config = dict(
    n_experts=64,
    router_score='sigmoid',
    routed_scale=2.0,
    balance_bias=False,
    norm='rmsnorm',
    norm_eps=1e-05,
    attn_scale=0.125,
    decay_shape='linear',
    final_lr_fraction=0.0,
)
Below are experts of layer 6 (counted from 0) of a mixture-of-experts language model. Rows are named router (the router's row for the expert) and show model dimensions 0-191. Each number is 128 + 32 x the weight over its row's rms, rounded and kept within 0 to 255. Numbers have three digits each.
After each expert's rows: a language model's description of what the expert responds to; "gets" lists some tokens that make up at least twice as much of what it gets as of all text. This comes from a sample of Wikipedia text that the model never trained on. Tokens count by the router's weight.

# expert 53
router:125144088134135157153129088143126136080110179153160077116140132156190091037147116146146091168079096138148119132105137131101102188102135156171114178162112035122141108077164138122171098106080082107151066088128122135129063083101156150163082134157130135060135124119110140184082142121196164112095115144118124189132155108111124155148126112113151092163159142176108121182093102119101108097090131132189124124106141184135092091074175127056164149181126109152113150134129120152090128091128156068098168120139128100146123166151072085106104130157141143094133050115108151104183162117111066144
It responds to: Infobox and lineup codes
gets: " Preceded", " June", "1", " January", " February", " March"

# expert 40
router:187170089134113157112095125186151150128127199104130125132136056085115060069141110156210133170087133167108131087156118140141149139168161210143145103148143103149101131127171118112107173127115109121145118064221160139150136073085133099168138100148163131056102121179098100174080171136180128096133172143123128146144153142146123109116105126128125175138158123192113090200091073089205137088085155174126116126157110132116102089104167123138123104164154128139085156112094162149087150125121174088109149163120143155136170139150116141129132126091128099152154092162092139114150117166090062072
It responds to: Spatial particles
gets: " on", " out", " up", " back", " along", " end"

# expert 33
router:171145115167130149115096165202114162132114202123133146135138073061138122076158131143177098132144166113116142079175186130101105175118119164168123080161087102109141102107216145123127109155145134065131113066206194125143174118099124103159138146155106162070192057144142124141088168150188101124117163124078100157124110154134116114103137110114105144126149140178086114155032175124094101097150184168147096190112156151131103097086141125136171118144155121189124140141116138162068163119084156089119098129097105118137143114147143144111103123126139131153133095090041122171126159121135138112
It responds to: Directions and locative prepositions
gets: " in", " In", " a", " north", " mi", " south"

# expert 41
router:155168072153147124097063150134180120084128191134172175144112089108136133084192120178178132148126169103105149111179161115156143158136118114172159118080092149154084152154112204144078118146123131151113097114114180110166081128084160084159123107223209127098180121135103078106141194136180124138091122133159091141121161126102118151076123110155155138133146110147106105170123094166077085106129182175139126080184163212134101123127159148162122143133088147149110102103115104150106104119124195074122109162143176068103098122163093147158162111135157158136116087156097150149154143114142100105
It responds to: Verbs and negation
gets: " not", " and", " him", " was", "t", " is"

# expert 38
router:162143101155109169116075128159101117130131157133150162136163052089119138095161122162132104147137121131113143096177121093170142108078130110171130124170152103108132100194101195184150117149114161082137138076180103133176093102115126168132059161159148127045103126157176118165127136113183171130112119157152100160130100148149122136051102114140104173089132114132161135158074110101101078120151172143121050180138140123120140058112178172115101129140102180188132118149141071191081055098108152091101161104162139076084107115147102113063105105143131118136104049126113156159167149127126112141
It responds to: Initial capitals after brackets
gets: "S", "W", "M", "T", "R", "C"

# expert 62
router:160141104114074110135064144154164142062111172137197179146117086095116144078152151148147133131156133157136129143163184106149149142110077172138124106114119093150085120135107130146097123133178098117184092103120091132144146116093085079158159094152138110057133089130159129117126153139140145113020125089172096169151126135138173143164079138119092124123131148115148082174097119074090083087104094161194110150118130193134109098110123102134154115188106094185087140094127165121112168070116183088128137189118170109168150117164117119058107115150202113193118085169114137154161127090100086132
It responds to: Comparatives and table starts
gets: "=", " more", " between", "==", "In", "–"

# expert 42
router:154138104135120177126078170140114130156184139119162164143144101053122141078166148107139085128137100088169156136164175136156130133147114132165118150192102075112098101158103180100160162121152133088114134045139081112156132057078114132075070112171145150099144104192141133134178132155172125107047134082108081146111135161127109152112102161151128084142151110141130107167121101117140101139106132157123085068125122173143062105113138126172128082126142142195133101135116042156127135160119118067178137143143153055121162117159059114089097129112192098163106081065127121168158151107165111127
It responds to: Clause punctuation in bios
gets: ",", " (", " is", " was", "==", ":"

# expert 52
router:148159140132134157120104195138141170087114165161176149111105058070071092104173054173146150152132131111136066134122151110174114110116165129136142119142087092104137114126099087181170087121154118085104075087141112130187086107076124107146153142167159150073140137158128123182148167113163134104076152131148107111097116171066131172103087082135158107128138029125158107144076107131081114129125119165123104139105111134174090127038151108144211109173118113127128170147116098137102074125130144155166122148149122107121147124196128131106149134128105112097073105105062171131164125131128038135
It responds to: Table header pipes
gets: " |", " s", " ===", " ==", " Total", "=="

# expert 1
router:137163124101079122153109147153153169070080143179172163115121070112165149098122099165113087118098179117119144122154157107120150187120117123212149132119122066123162071107111108113163183080139080141109134096149131104146114078133131103130138162144132150101137072141128131175149214143172132141051109101149120122155163152103152148105116077127133153133147107133130115154097161179086125192152171175157120125091064167142128137063160090056153125190091147204059147139128108160125124097094104144103093136138176093115161149167114116098107135198130102133123077163078144125161169119125074086
It responds to: Noun after possessive
gets: " first", " career", "0", " office", " JPL", " a"

# expert 12
router:142119084179085101106093136124117060095147185136196179083135109099103107082121146192184121171080119122161120136140119142176143162108119134101113146113096113112158109151145119208101116124167156113107103125125085113086148084105113153140111106162157166071133127161147103152138097168220128103049159186173078138122099160131175144144109137156112144125125195162118113194116069133067091107157147120078120108106149105116127140063180177142156097144111079196080109161079125117133145148061137149138117149187181113111139120147094149165125077112129139135154096105101122139193126113116103154
It responds to: Be verbs and nouns
gets: " be", "E", " been", "le", "y", " was"

# expert 23
router:147148118199121129159072109137173153152132159178137100129131109080131136056093120134110121107123149055134155118168180132151110142114153135154150168137088118084073109164127105189119151129112115096169120126172115120124094136116121141182145099178168145129132136160145097144155162157156178152055168161105109153100148132143123139128098110143095118108143135131143121252069150093043135144163159183163058122154130160095055133129168101104113101163068149142147139062156096140083169119103181111146149122153172142179135106145116177141148125147138093131053063111120092131201131125154124116
It responds to: Clause-linking conjunctions
gets: " that", " which", " who", " but", " where", " and"

# expert 46
router:115164113179071121157090173187159107147145141097126158197151072065107088061111136096164099116163132177158169146180165134089147171133152170167097129142110032143158122154154115127119108142211089141135091112153076079103132116150107092151133107115147141108184127180155134113137157170160080137088155156106118140123112144137114162140127125118119120164131097123074180199112162168077106057115141138151085123155122119117099098112175125171127127190110135157109124153112068193118115157136141082118186118157187129123173130124126112119188144123108100157091098122057114134150106076105080117
It responds to: Location and sport context
gets: ",", " |", "\n", ":", ";", " United"

# expert 55
router:164157088163112114124069162137094146086108171147176161111142089141139177100177099183143101146142208090134145141152183144113138125068144167184148142169106070128165071130122135156178133144151077066120089070129099157155124145106093095092118143154116167073136125135115129106117129161186139140057139123154091120129184179118132156110098161113157123101134108142115169168081112099067111128103099144119107137136153162175116097051141155107152141178117097148118185082112120114171168128123101096167135108153141119172167123178075134096101153134178133173101106154028137171124138069126093092
It responds to: Before statistics figures
gets: " ", " of", " (", " $", " =", " with"

# expert 63
router:162154122173099129160140126174153141139166176084138095065181089075101080116137133125195101147130121104117117092197119092149154173079135144151124126164139065106082081108142181153152082126114158115114140126157121103139180157104137126167126122157201139121127103150149102104103160152183126094126142116120098127187114113126110181062119117117102144128167085140143131194122135134091056138118144152145090129124084131137073063120177167100137045143090148211139094142128144174123143089105178101123143097136183094086135123142142123096096108150163110151056098159078105130157177100094072072
It responds to: Digits in dates, tables
gets: "2", "1", "3", "4", "5", "0"

# expert 29
router:147129117166109146137084119144109163146098146133136147137127097070124094058134136146100102170122133116120154124158132129148147142130127174188089162099118078137074124128121143135111108060121201082163102102134090131170101097078088108180067152164152138110160101184156085113136115135115167148109132140140108114152152130184167151128135130120123164067162119186160128222121124151048101147105170175137127189144101107156104048105134139139120086191122144189085135150102070146122090104145144080221132124106158113134154147145117137134123166117162104234097113126115123140181191104142102108
It responds to: Table row starts
gets: "|", "-", " -", "   ", "     ", " Succeeded"

# expert 2
router:116148060177107132145072126147102110124123169119123141097188088108122139089104139169221120164175144172126134092152116115148122114117142167136122118195100104112148078109183151219201110137146123066152185148142086133154086078064131116131127155125144133121190142142131159128095127152174082136065156109170072131114155162094145182070124123123153094144158074144127127151116097169144107145205157163144097138157153108110075115084159158144085113169096108163110160121123107081127127182135118075141135138125170089116160145194150158091090119129174107137068113123072134176164123122117130099
It responds to: Prepositions in titles
gets: " of", " in", " de", " from", " for", " at"

# expert 44
router:134211130144077083175134142138151118113133159173165141118152101081156103116118116156166116198137134121166050147164106151108145167135104179149141094132122054156172033112156132151174153060135099118098107086123160117109155107122118055146092113151206178065113082129131093119114150152189164147114109073147119100112183115112147136132136109120147168131089105127105132153084081136087104129174140167148095142151119139154159100124169099132134095217101178157071163177108084154126155129110143106145127155189147126190142130149120159086104107106153090141072102121086124157111103143115091143
It responds to: Career and activity verbs
gets: " were", " was", " played", " including", " began", " served"

# expert 28
router:170123106154079111167116159210173072106115133112159087137112126126106121062161069103141096206132135144142065120121088103158148129113152194174106107150132096131162125137194148128162074115134161076107067091131132107190133076075105133167122144142141132117124117136125137140152177146211107126093137102149127171094135180136088137145131129166096115103120096111147105176063142147107115090125132144139051179144127131144122084093135165139169105131104135127119105110073093146130079134111183054129198177141143115117096119149146198112098078078118123124131098124084093185184135099122085093
It responds to: Colons and table pipes
gets: " |", ":", ";", "is", " /", "us"

# expert 60
router:181178127197112114127125134143140090102174192139098131115136090095117131057127120142131139147130149117139127119154149147168157173136111100189149166128117055106197066146114083170120166116155100111131068096155113124117092096124116145145189124195137131134132090148150141105115180105214118103081114092142094151121140079116113187094148106153122121126176123178081117162092106152119050112162171131140079132126127159115099097079207085112109121197109106132083195156120109143100105128056135099142170097157120096131163160136145126121106104120147096086098096161114118190124185109132065100
It responds to: Sports competition nouns
gets: " season", " League", " year", " Cup", " game", " team"

# expert 47
router:094169086110082084166148089133134106082160173136181097110122054107151098100142119148139115139188113121171053154146142110199145141113135104142108131115099123114194075162155159129166113114153146094107087093144103121155129153135075049177121138174161074110154088155130076118113162191198126085027112127142101153148107075158145183130134121118130158141161135142195152096090082144116092169138139139125141098150095155142107068101195111123114124150094134165098112168102120155125146169137122115149132131121135112139125113180154111111117110145117105136093134096122173143199193072164066102
It responds to: Romance-language name fragments
gets: " No", " no", "ia", " al", " e", " La"

# expert 30
router:195186125143057081144118147105154159133184170135145139188157077120089081091097109116182117109121171087152136141146119091133115151094145117202182102164126086162168120130145198179152092133151076053159105053118150124123155152172128130154112150166187133089139141170078115138144168194148114158087113131178106179126125167149136158092141119150134129137092154133155176168098084133115071134128185150126091107108078154147124105097144093118120078150092125115103152110149085146145075157156138076116168111198159110139149118142140132134099089164108106116105103112090131157160128098135049074
It responds to: Table cells and scores
gets: " ", "–", " —", "0", "2", "°"

# expert 20
router:170162080192130116168101159147146204110080143161174122125123104132109107063167113131176101067084113101138130186184164149141106147171137121158114173141059086076096088108124141141139093138150081131161136080182128088149107082119137100185121128147179126102136075165138166175123166177132125124052199131136126168109142154149072138135159106171141085104188090112120137162074104115067107145124127144125079081164128133127101097091166136117146119173140120167148092148129073185143132126136155091174127142141182119146133125148101149097097132146166076164120078138097153157192160089155111125
It responds to: Sentence-final periods
gets: ".", ").", "\".", ".\"", "==", "%."

# expert 31
router:114160111152108118154092117191136110100134160120157142132142114089186102024152173149207070151124165114157109126197087169167142152123105145176149167098104133129129072107165169141165140096116116082141117115122120130150105145094129154125097143166144162035162098153140117110152192147149152173053130137141061107089191153132108126102135114099141109140172091154119107169111094164092144171116159189166075121149123124130104158083154157157085128139166141146114121094083155125135119126111169063141098136150123080100102077124078140112073061099140113149073088115135147163183107158149091102
It responds to: Prepositions and purpose verbs
gets: " to", " for", " with", " of", " in", " by"

# expert 56
router:157132129136075155177072110177164120140131119103168159169146140090127087057148160121174103184104171101129142118183115126152110150131194143171133153114097091140145092108119107172146148139125195096113082115160165114166130124056108113193104122150146177120162093147134097110136131126163168171088164110110072138098105113189113196121082139136092108082166089173181085164093132150134107087117186192189087116123119127148139106113145102128093103150112138163114161158080068113119114132150117103167147157120136090137112120178119146083169139152116095143073116060064118173159109119172094061
It responds to: Table cell separators
gets: " |", " (", " –", ")", "°", "5"

# expert 57
router:144149130143127175125082167128153173139138155134159126110128098106104110050130149170166113111077177097142135153171150169154090186134151132158116198170142061113093082184103100164123086120124114109123110104170115099145119143107131134178109079162156167136170142158131151082129200167154141177047164123099106138074190156125106097132095159133133109098207122146130108191068139094090118157137147174116116096137154167063089145121164100138092078151097131177127094114152093174067125081129122061145099142165129099139125073123069137095143126124184077145098102112109106155148125160136098092
It responds to: Clause-ending commas
gets: ",", ";", "),", "\",", " when", " century"

# expert 25
router:139116131125083127131123155138131107101106139193125152090132101134093114082132086129169069162077152083170120072203132116133123116073148119129172095127123111117106061137128099110145185093129120114132136118182130116120139111062088092195143131158147169076119105144125063122117132136167157111101171150149072175190154109112144172094124107159177183151145141176160178166093119146092093198113162155160086158118111163135132070114191144170164105175112098148088126152140115185161139125118124101110103135105134082146093076166104183158095148143120113141100139079157132187165101115170063054
It responds to: Digits and name pieces
gets: "3", "7", "2", "6", "5", "g"

# expert 49
router:126176140163125143122091133144140147030159176148138164111125115083121105067125140159203075159124132060102135125105114098121145170154103083153154092102077179112160122129090118119168144098147124112143118152144121089129082174112092112136130116128185156118142078171187137128114169119197117109129160100149137184157149104106117145074119114115096121057140089144129124216112126155118094140137160145102084151160087164109141076135123124128145143192102090150122137080136054171085117120100117141168130104114158140127148108145118185142138179125136149189121059075077117161127203135109035128
It responds to: Sentence subject pronouns
gets: " he", " He", " had", " has", " she", " they"

# expert 16
router:155209039189065178117108146112130150095131144126119152101134143076074091075124085179139143133139107083143126138141148105145181152175119158175079118144123057137121096143173166142137113075143131121125120110112096114116149128115075148125108146139206125086166143175153099160111169140194136102095154154094096171154135201166120130103129104141137131082182118141099073135164118164064114108215134140066132114128152123144090107103174139134135121193103113124125094150153116138090084119159147139114115141151140084125105135202149119140123095096167100129125046076116104159171142099106068134
It responds to: War words and years
gets: "1", "9", "2", " ", " War", " war"

# expert 61
router:172177113174146137161070154158137168069113149155154135125070132102138117083152100107180114127146164116130128097170131123114151163081086111162159158102146125151156099087099133160079170095154138096086147114179102108108079101085173092115098109156135119111125115158144121157155167139202128149092095116133175140155164112096105164096141077157116125115120137143122140207085148125054124090132175159140119153169070201120101102062200115093130117197128132157088142090141127153066135132136102102122118099143156085121118148183104129135148165132138164155119042150055175179147133089110146059
It responds to: Possessive determiners
gets: "s", " his", "'", " their", " its", " her"

# expert 6
router:108190070170108164133094152129147137126115138125132112152109065102106059008131144133117133147123168137138101102099121075133150119158132190159155127162137103168115109111138146140185107146171146123118124062149130124185137118097134107164100105131168111121143125142112101082076232126164141149076113110103110148153152165117117128151135099140131151101213108143090159202131114178119138130155096157198067083195102161127101101125163121135100092163098152182104120169144122139097112155095194140099102166135148100147117090151105154159115136096129118205075071112129167162142119152106077129
It responds to: Hyphens and fixed prepositions
gets: "-", " of", "ing", " over", " in", " order"

# expert 58
router:156151080176089129098165165151108113094121183111150136139140028103093103088119110142140128152138131112112158135137168112178116115131088120155141155152120067098084123132141153124182149144119167125150079137144097086129099128049096063132064134140197096072131107151144110155135151107186128112130105138112048146122110201074141177105107152164168085099128125195128091144139079146095141128113127106120087154093105132118092142096156070178131116147069149186095124135099115135109095117182119131119117076130115110150115158159069152045147124119160129154135129080122120131149191122138022146
It responds to: Word-start fragments
gets: "2", "1", " t", " T", "==", " real"

# expert 24
router:181147127193097119155136149141109136137130139159158126153146086128127128076180102143180135138131132107155128143147104135136121158161145106191086130194088131135124089100126088150104118095164136123083149060185108139166098100131173095170113110179172166069139083145132138172155139184153096121080155147186118182140112126174051201135141068134146104094159113112132093164089116096131132175103155175152070101154122177141079103120151135105119080172101131146088099151127099178152123181132157131133126140108197087151123141197117156118147146186113058141100086076100122158173172097099091087
It responds to: Periods and abbreviations
gets: ".", ").", " .", " Species", ".)", " Robert"

# expert 7
router:134166134158096163102139186139141137096098163116194154136134109103107160108188140147159140107130114132104091116159095153120140166117115128191105134134101108143166133175141110191088139080091148148095101092133103100156133152122121128163124122178171131065115112112122095087085200170158157125089128110170063108125138116182108146125104117100096089144110056140116088208047127116107175082106097197147085180138101230109102129093151134087110111110137139192103143100138125109121107125156171088153141122142108122156118145140106126165112126128149043143091087105052114091205164102142102099
It responds to: Quotation marks, brackets
gets: " \"", "\"", ")", " '", " [", "]"

# expert 50
router:204164077178065151152120131147153143135136177149151079097132130114141159100116087118228104152111174101118102115154154132188083127100137141123142146136131058136127076179131130179153140122122144107148115093113095101137146123105126142185082138139191147074134107166118068145144175157146132110087132126149125119111103166108144185092133102120159142090152055169140133162090151145082119120165108182145089196138142088141106073086134137122186097148128150219137100110118145144145130099097162099170117081144128050093157117125097147118126099131121142178057087139061121126137148131139057084
It responds to: Digits inside numbers
gets: "5", "0", "4", "6", "3", "7"

# expert 17
router:151131106168125163170086194179081136110127159121182111096144108072106144095138156108187086122118141124117108085183120141127125097136104118207169164141096092142110082160168133118194063116174141116156133083134126137104115127117098109141104118145129159082142069156125130145094180120151116167074130085121102149137103112129132140127115087181128144103147126157086093159106086130087096130120153158150038124163122144134127073136188105092117093111135141183133183148087078151148109140118099074150156136170153062127140172161083100105099115123152060113064074082092074170175152056131101102
It responds to: Final year digits
gets: "0", "6", "9", "5", "8", "4"

# expert 32
router:146145139127086152161087157122138127109150138114168153120153080129124127098136145131208110173096167143125177144169115139150131170136119127173120134206102077151134088110113127137126124093167109077104101142156101125125141132056117133149144188176124152082174137146145112091106190155150165185090116137115124129083145172097085138142073106122109139157187076133139093096060103078070118166113155186160117134134091175119131116082165126102102127165134110175082109106110050160127135113144129097144175179146161105127137092153051144061153149101150114174081089137041096173165180142112093091
It responds to: Commas and by in lists
gets: ",", " by", "),", " at", ")", " from"

# expert 26
router:140155117170107115171083144151115155151159223177142161086129111096126109100169133100134154163139150107129142110140087111106093139142099177131085166070092130110092070124152073159161173123168099116129064057152112094133156110071114091174118112129142138089152112167151084182109157100153161131088170122080147191193114178134168102139127105113099123105147135145162137204055098116085103128142085153173048129132181150130095112120137176115122146159120175165124181097130118203124138116074152119141156122156160106151100086134104120144157124140107125145066070134110128181192139109148115111
It responds to: Quantifiers and determiners
gets: " all", " other", " some", " many", " such", " used"

# expert 39
router:197181111142080124131134161170119206103121156176155126094093127087161106081120110143190143091135137120139166113196154152137103148138124131194102174082100170157101138104131114143157144107145135054109112134129116101125129147119159105142086127150138129112152084166148149098145173134210148150077161113137108159158176162164094101111127124150071117099112109173151108234078142128045089115139125141136120167147115129150106124105136172134165124170097147182087103086110087163070096171090105090151152123147143113134097151136078143103117108112153080166109065092044160143186107105149126101
It responds to: Definite article
gets: " the", " The", "The", "the", " a", " new"

# expert 15
router:204140121165057137151105138185120158134149176150149149104141107134144116110123081148168098110087183159128171105132168095132108155123121136109128131124129074087120027141181110110149154098094097048154088121126156110171141122133153137184103137136117153036179075137140097107143127130172139089121169099130135147113098187117156167094130136159150177110142088145164175175051139142110101089185161170125106122100163127121117032079168108138193099136111144134126115139108096162127171119090093102132127098158105075114079136122102089113115112112120123170117074114082113102140119120073060109
It responds to: Unit and conversion numbers
gets: "1", " m", "0", "8", " km", "2"

# expert 27
router:096149105185051141122170109196133165130115132130119154134086058122128145105172175115180127114122133134146183128139118096126123156085078200194095076137083070091113120160103153120172184125158152132144123110150128070085125099096135114151078165129150171066164068140148128154072160170204136123120112149102091166114138131077112205130171073108112138130197100177123101161101121155133141151140151134110080175143136125127105116083154081140138166130113100168101150134131113155109130115109124049116090135143131115143129111139116140124117143134158102077097061111119143147150188069062074109
It responds to: Institution and team names
gets: " University", " United", " National", "S", " American", " U"

# expert 34
router:112146121167096081196129171108157091109123146135190161115182084114155108061126052142177130132147134151106146113178117091141098178103094105133127089168075069140140102098139106114179111092179059138114109125132128139125133068145147098163111139111151157078124115134085125139110143167167168128080152151129120090099106171089123189088084125137171121131181121152104155191090072160098137120103159122108055174102110132153127126051191129194176102160152148182095171138153089160089116129103139130155125104121147110195150126173129143117160077142144111157159106120065083171115134109115090111
It responds to: Census race terms
gets: " and", "'", "-", "%", " or", ","

# expert 5
router:172163093106115116151129124157098143089129153124137102116106061111146086100168090084209116105158144145135098076173124114094118160113080117159157125156093153157122109098159102132167132125142136068072113087152114124125145080091150121115126160169129171086166094136156128116128148099158082105097132069125076143139182096124105200129140073176106160133105123140110146179111134150115084092140135130185075153149123146160111056095173135130131108216091117179049153126075066182092056151119102108142150130156118107135148110157078170148132178105165122159075067080096134142133182120139107110
It responds to: Definite article after prepositions
gets: " the", " a", " The", " an", " New", "the"

# expert 54
router:108130106157137120159130158105174117099110145163177152078105040175119168090129147176150090100162122143159086152171154100125149172136088110185125107117155057143116172168174139167107135094160141131117148095146131162076114052126116110207103119155213153076185082149113117122118165139201125121098089132134079133136085171159132141106111112167151172083182130146132146144089092140135123096122138140099083140167133144107098119086210134135128116163094120151109096135113077131110130078116125068093137146104129138145113101224149172108134123144176143129088103080126119204123128101105076140
It responds to: Foreign name letters
gets: "f", "z", "k", "v", "ch", "c"

# expert 45
router:163134092191121161101111160156147122061121177134211122139160094090156109063153163137147140095116146112102132124139127162224107194169136130175143166079088068100118138172141107067111122062143136153129114120164103121177117114121112149114106164156135130106118054186114075136167131158179113108085152088111073175110081159114118113120086164135131135147149096178111098206090148123075138158115139171115107101158136149139093084102125131128193136136146123186128113104168083160108056124071154094170144146139165123150119174118090162083104101138143136151140116113081111144170142110157146080
It responds to: Newlines after headings
gets: "\n", " Time", " information", " Date", " Length", " Genus"

# expert 51
router:119153081161135107215092167182112125079124153126149127102119125112146149076166107114162063156154176063180149120160173095106111139128114083149100113125068115163142130187131114133104174075144117102153064106162124096142116125050128086146147126120111161064135091118136121121118157161163142130111122137149147168128134081164121154113113111109125180098179098127192066204078119159105142083064126164140108119169115124126141115080190177054147107187127170157096166159103103112087158149087165131113145124120143133147157103177080140109117102130153104135099081103095141133209180109112118107
It responds to: Indefinite and counting determiners
gets: " a", " one", " an", "\n", " as", " each"

# expert 21
router:159124109162078121126135140133121175141142141155179158131130095098128094096150135162179109092097087094168115146200150118147093165173161110176147098109080122123152096093157112130136185131165118091143114130138159031138095161096123135192131167111108167095157112165147082157095176137147122126101149128175106101149125118136099169114116078085137159085119097113143111194094124073114084188116118101095088173117120116105101068079099150080091156168143174184144147158133146108089150118113175098164199166135120102136173142139117187129107094140121048135128071110067053090116175155115097110
It responds to: Sports statistics words
gets: " A", " a", " ", " B", " home", "A"

# expert 59
router:163160087208106160163102142174156168090099150145159101144108099132165076032174144150119111138084121157097127129132137141107097155128132129196142146153126031146163117128124158129111106125156109117180086067080082130136085121157078133163107177175105136110178114154149130141122139172134114137127160109140114157158087112140134132115074151128123157080152093152162135197113129153086120149143107147126094108172139144138133073097149149160158100170098128130048079178093099163088121135107149106177119124125157119147097097102113150073072145085213164208100064097103142107146121099112127083
It responds to: Infobox bullet dashes
gets: "-", ":", " •", "/", ";", " Country"